Experts of a small language model: 21.5M parameters.
Below are experts of layer 3 (counted from 0) of a mixture-of-experts language model. Rows are named router (the router's row for the expert), up (a neuron's input weights, with its number) and show model dimensions 0-159. Each number is 500 + 25 x the weight over its row's rms, rounded and kept within 0 to 999. Numbers have three digits each.
After each expert's rows: "comes after" lists some tokens at least twice as common just before its tokens as in all text. This comes from a sample of Wikipedia text that the model never trained on. Tokens count by the router's weight.

# expert 23
router:523533462557436439455490481528555506545469507449499546522531489475482498534484478443543473484493525507495483506542521475474509499512491513517528476515494522466501563479491464446504494503521463513535477510520495516504482502503498531502517488501473481464471490474465516518539525494499471459527498504538467448505517499525508505462491535517480502505506479494487482487542470481495511476481497507485486478500507512471522536476488478488486498498490529475482541481514517510501525527501491
up0:500541505508510528487461483508495509490472501463489544518535468509528504490467483479497483515530478518515511541544468483498499491483503508491509480501487546487489504509482475477506438545413512510505488538495460498484494449513498528488501535511487513475533505499504478512465505510460525513500477544477496491491478524478507501520501490428460532429503510515483493483522449514537510490502509479471476482465482528508550504509480489509509506519523513469484502444487468511520489522444466
comes after: "| ", "201", "200", "–", "202", "("

# expert 16
router:498481499490473488499482492518504456549518502433570491528517553524481524495519518469527491492520532499491526481490525496526486483505486461521540461483501491508459530485463462491506508524504470522551505544531490479517515492501499544479523569526494472499468487496482512499539507535525478496521509479533495483472510517504491496507502469525518488497508491474479496483522520488533529491477472470480494521524522527520541481521520507489478529507549552499444503528514496477568533470514500
up0:477506518531477513499501479482467493464528517498533477502502537510506501477503498476516470483490506500520461522476501440506503506505526471496490516524492450507494458490478460486489494436520476492492515513540516439503456502472510537494468458496510482500509503544452492501531478508510456552460500531479515522482487506481497493570466457513503468486514479487533483480477488496483504492492523507473482468544503503491536458476551484462529481569489538534493507507508493482456509482503509
comes after: "| ", "- ", "the ", ": ", "of ", "("

# expert 3
router:505509509515479445456456504534532485510527533495485511517544543537493493527546479505535517460522517486503500514484513456483471528530493515494532478479489492522479496489502468452528474471512505502495504502490523472553468475463512494516515495499506484488504451480500481520536524536498491544516493558512520501504559519473544501538463456503475444514489486520490485509485481522517491500454485479523516484475489495555523520479526506457529503528488548503513524490518492544517510510516535
up1:508483489518517498516480512512497484468535505496538502474505486519509533490459512497468509524466520496499475478474480476495490471530452458505544519523554504512510491538454487515490484448504444482547509494500494507483459469502517462475514538472491526452526532498488476541480509562472456484467487524503435505472510454489490519508484532528499472506534490484516477545497498526530481514504509489525518502466499491516521472495488539508495522548509506491523540505478434518490466489509493
comes after: ", ", "of ", ". ", "in ", "and ", "to "

# expert 18
router:533504477514478475461467509551547506537523468493526480507550488501487547527499504505480451498499488512507484478545524449483495508494514512536484493483480506477530478454502446504443492485500483475510513486518507481543460537482511491519488524502512521497505472489501511565489466518503521513510512516506470509493461546505506492479444506538504428491514526466495492481547480476567489548506488481507510494475540500520515507520486503481494523506494495472454486510528511512543516499478496
up5:469495519526525498491498472523574480519517466476504500494512513494487486487506502482469526499470515497492466513532501488502491476503500491511466514488469464446506497522464524476499489495441530488530482514513495502539473484541446499524478529477496470508485498463431493502458483552497502514520500468514498503530497490531500408477508492471501506523486468451454512470516480511510490493460519475500524517472510504498501548524534485546534495537508485488508526541487478480507472491512546
comes after: "\n", "|", ".", "==", ")", "="

# expert 10
router:480500501501426480449455477515481441519498515465503526489533527520520528457534503455521470496499512498504513519476523544487500511531534499528498484478488498535456499517443457453470530468491496492491525512483513515556463479530510488468530481504479475456466504484487484502519519510509487508509514532522494500512519490506535493502511503538525527534470439491491514527517497470499544511469458493482501484458508468512527454503498476482502517490489534465507518506492509453521535502515509
up1:503519488481471498506504458552488462513485527449482500452496495560523497479532497509432489480529443471528490490498501513476498501479503487536539495487542520486494504481484477494509521533547485479462511477481540472484529518507488523502471485517510478476512493519517477510517527456568493471511508530487564562473480474498476456508487497507488521468508485523513509470477498543483498522485479505502500510518451498498530455533517500516468468544508536524482492466483518493502491509489493
comes after: "of ", "the ", "in ", "a ", "to ", "for "

# expert 21
router:509542481510464447468429523520532526573519507459506506530521482537537511512513494500481496516478473473467481468506534522514481486480468527526545511485500491516493532466470470486516518501503533482469512508516517479543489510497531483506520540535474484502469498499536501531481538545499498518506518497514459479501527479477573500489522505520491490515514513505490493492506505497482496556514467531518527507511496485514536501512538459434518541546511500487503507507481488480519480532530502
up5:541529505489534494475458528475488495522489471496468488520463491479507517507533546520459495499510480484506518503499556480507553516515501493494504529470427503530506507544493453517488474467505528504478502484494466539491494505483490509500528537474485466527471479491519460534482520488521480471508488520492458539484512498486507524481444466517477508447515509474513483552462519518467451514520523434524512494485508498481472536503512480467480485498495509506490487516462519479447480499510461
comes after: ". ", ".", "'", ", ", "==", "\n\n"

# expert 9
router:498459494508488466472458539514502466582506475463501507507570535495495460489519501501517489474516554480481520472516518478492491497506509516535492497485482513506496562514474505486471509516505481457496486496494478499520468523484521491500502528504500515465486481480469526519509492528535515525482535527519451498468454504483510484476486501558509480493511541498530479470547476495561546537514461491528511535481500501463499491527486513507489516491530540500454516508517523468540520477484506
up5:464526529472513516510487476532500492517484565484548507474541493489446472511475506474501523513507533502487448474522538507500472531477527512516526503543468518517491504522482524471461539525509479483464506532477477449466495520530520487502491525491487504497478511474568487530548467561502468509481506527535479508511545516496483472487517485515499499524535508515528480502493531516522558527474448502488519522492516529479533490491508539543487523518515526480512494485486499511487481512533500
comes after: "\n", "|", "\n\n", ")", ".", " "

# expert 15
router:492464463537476469464474527536557460525510449460485495501519481496450479507508464493565481488505525488508470498476489473501487544513505494504503507506476490500498542484508445491541492474501507477493489538528525453539459473487537519531494531499506487496500473471523472545518519498509502508544504534559481449475546478504523503493499502522486492505505507501499471519519504507491464523477506497485487475477490497486542513492506511449537532517540570510492519494489469491506515511503473
up1:486451493504518495502506493481493497539485428480494493487501498480481503510550499512514476495494480483520490540532521507500509551457491525522511488485458479497457500487498467524526514542519469460477523538520503506526543512529558452482498519455471523508484485520509490524503501497508512523554495490490509503478539510446508503502506497491475491544530511500457493544491476532532491479478504509518523459427517532457505450485472494507478543466508517546466475500528504514500506523518506
comes after: "| ", "- ", ": ", "(", "\"", "-"

# expert 1
router:492508495551483509486449524528504516554490480464511495478561485519483475505550490504538511487499539446492532473474490492503481477492479474488487467465492522494480518525490485486521507498477472482522517488524513469525458433506531472489502511486517484510463439502569505510501479517516521498525547510557487482490496517536507458488511532520475486510452523506505468467505467503545513467506491486555503495512462479536518513509521502511503535552483514522504483519527517497503525503500506
up1:535489513525508501519475488514481492484491485513500525498529483514478486503494513488550511527495476518541491472490545506474481541566488552532516464491455537491449520496467477489547532493489459495497536531516531521511490484490539487465464525499495509495511484456540500450542532495477519469503497533489529490505449483493503459477510473501506527502516502522484531475477502494482545488530514491501545445500467492513516511507470461528532542475545517520457483493507514529479491497501466
comes after: "\n", "|", "\n\n", "for ", "3", ")"

# expert 11
router:492490506496449485501503494538488489541519482427530505522549552506488535505526502457489486475525516496499537486510535483519496495510505469509555475489494505514443542485466467492518499482521509549539519554507502459556491498511498528482514557529476476483469488478483488477537481528489459491531536502532491504510516510494520483503492492518503503513488529460497474497483525482504506505461519463462483513513514512496550466523484534474493524489518523470472491532486523490525554484477476
up0:480511479506483502506515522526514507524466489501534456504485490483513503472517495536479539526464464488492484488531487486468496477482454474518494515497523530503494526488449487506518532576500427477481532524528486506463456481509508478497530500512500498520496532537483500530504418489524529488482531488513522507493502467534509516450500530489535507488444455482484521501522503473483472478483540475482492543529479483507492505479521478510507493538530569494513527523507481534501518488526486
comes after: "the ", "| ", ", ", "of ", "- ", ": "

# expert 14
router:484503470531461432428442502503503530559489542470504498530514527498513477480512513439536524467487501479486483513515537543480468495504519505504523511503511494512489524499481495492496518473490509495482545490477475503506441503536532511507515492489499496505481482477492489545501519543513479503519505534523463489458522504472532490477463533520476473485473548504487503479512517515467503475483482487506514531515486474503555499517571480487474528501518512499451481523499463506517519487531526
up5:484524474511501455509488504529460495488513456513517526476504543515472526509464463520483506492485479519497512518500536492499466511499480511536484477508481491507445524490556525516520523486531505464492524483489487489509452503512474509484495514517512500493474506541509529500491503498550517530492536513494516504437533473516493473501516525465489497475569495509510509458565490448520446510514551526516505535500529484564552497472524504486504554483532515545488499501480520503519508503487477
comes after: ", ", ". ", "and ", "that ", "he ", "was "

# expert 19
router:518479474508440482490497486539504516541519509454512485571525538478479475501542518517513460486515547489492502500491535516511486500487475485553518465499459522496447539511500501493492505487482465513534493512536469524557510498472505512488555528467480457496496462473499497503481538527507488484507524504519517489456519497500526493536503507518515481477488520484468454458501472481575466470502464473479506505543502483498553491512518526517490504498518488506488492522524518497471529494521507
up0:523510526504505503534469524461501532484464466496445497532468575547523533451500453542515545475498513487519538480529466532487486491515474498497474478485485506458437520463499482490506479510490504511497455532502511468540510544461527485534518528482465566527500494525516521520491510515476521481521511474477484499499480492512506515500515484483502501501517510486524491509491496511475506490482497492501494471500453493560508519484488470540476518530493485459512467457494455515498497477476492
comes after: "the ", "a ", "and ", "- ", "to ", "The "

# expert 12
router:547505460567453451457463494511549482535522486460502517514513518506517515514535466471524496439526492497486492511514512504470512472500486488502509450452469499498461501489476458469513504511507454503515480494514478491498478495508509522491522524487493509444509497472526522475503510494476522448535486517529458502506517531511493499479488514510491505484513436486464495459537486493544486487497459485492490489496506530486528528477495476462499516513474525515467517513468493465529559530512476
up5:484485509451481466451498489524459500492502542514499505481491516472477505542524479479488515456489495491492485555491519470492525456513557470488531513506471510482476507473473474479533514545519511510476522506525511537500437492534507513542527490514466459529526520504513521525507543473518508495525504508466556476544551518516515473486466494473514501514537514522478473469485504468520483484504537503515519445466500526527514507518500506524509491475467520486491532519460499497532517484536534
comes after: "| ", ".", "–", "(", "201", ","

# expert 25
router:478466498501430479496474471534471529537502521441510493543531542507496488468539512483502466444486509470488477501471542545514465502479504497534483459460462504527454528518483494501492531462468467499510496496503506511560484481508525524492560483448504480482472474467475491481473492513514496496506553511517522495492509525518494527539497521544503475469486517477470474472503500456529507523481485478471511478518501468513548497493510503510501506520509504477463497527495535507485505512479503
up0:530541542499558464512478492513471497520515503510494484497499507452496513507506521492492506492475512478495483457486493478486512512501476516481522516545502491503516451470554507502532528471482460501488479538515519536523467497464519524512490448452487509487496521490454485548479488537508469462505501460503494465526502500525486501516484482477505445502489538487531482481464534503467438511532479491483464525513520502529537508532520467532500513502481479472484546483473500533564523522506470
comes after: "the ", "a ", "and ", "The ", "was ", "to "

# expert 17
router:541438500524492461473471516547517486521505493447525507487529511490498539485508460456528515468521506487506490488514548459489509516505490520505555524498496474498502515506492434488535488494506498508517471521491555466503476494480519490516507546524510496471492483502515517503529499519492488456529534482534476495516534527546555498462486533514496497522470483493523477489505508485493514461485503494496471487527464512491534489507562499453478538530490526493463543516490507490544530520483457
up1:509469479541510485502469480522481475489479475497548505484516484488521496537492467515489481478480504514477445492536506504525488563525527491466473506457462481523522469509525495497509515463514526470550490486515514482495505520498506538543481472528488519481525495507523484461467504519489452468505531516456497488503487508519479479512556443507509496514516457507496528526517508489483569520479484484468472547533548486512485475535522493508500500486539473461476499528516548492550509497481491
comes after: "| ", "\n", " ", ") ", "0 ", "1 "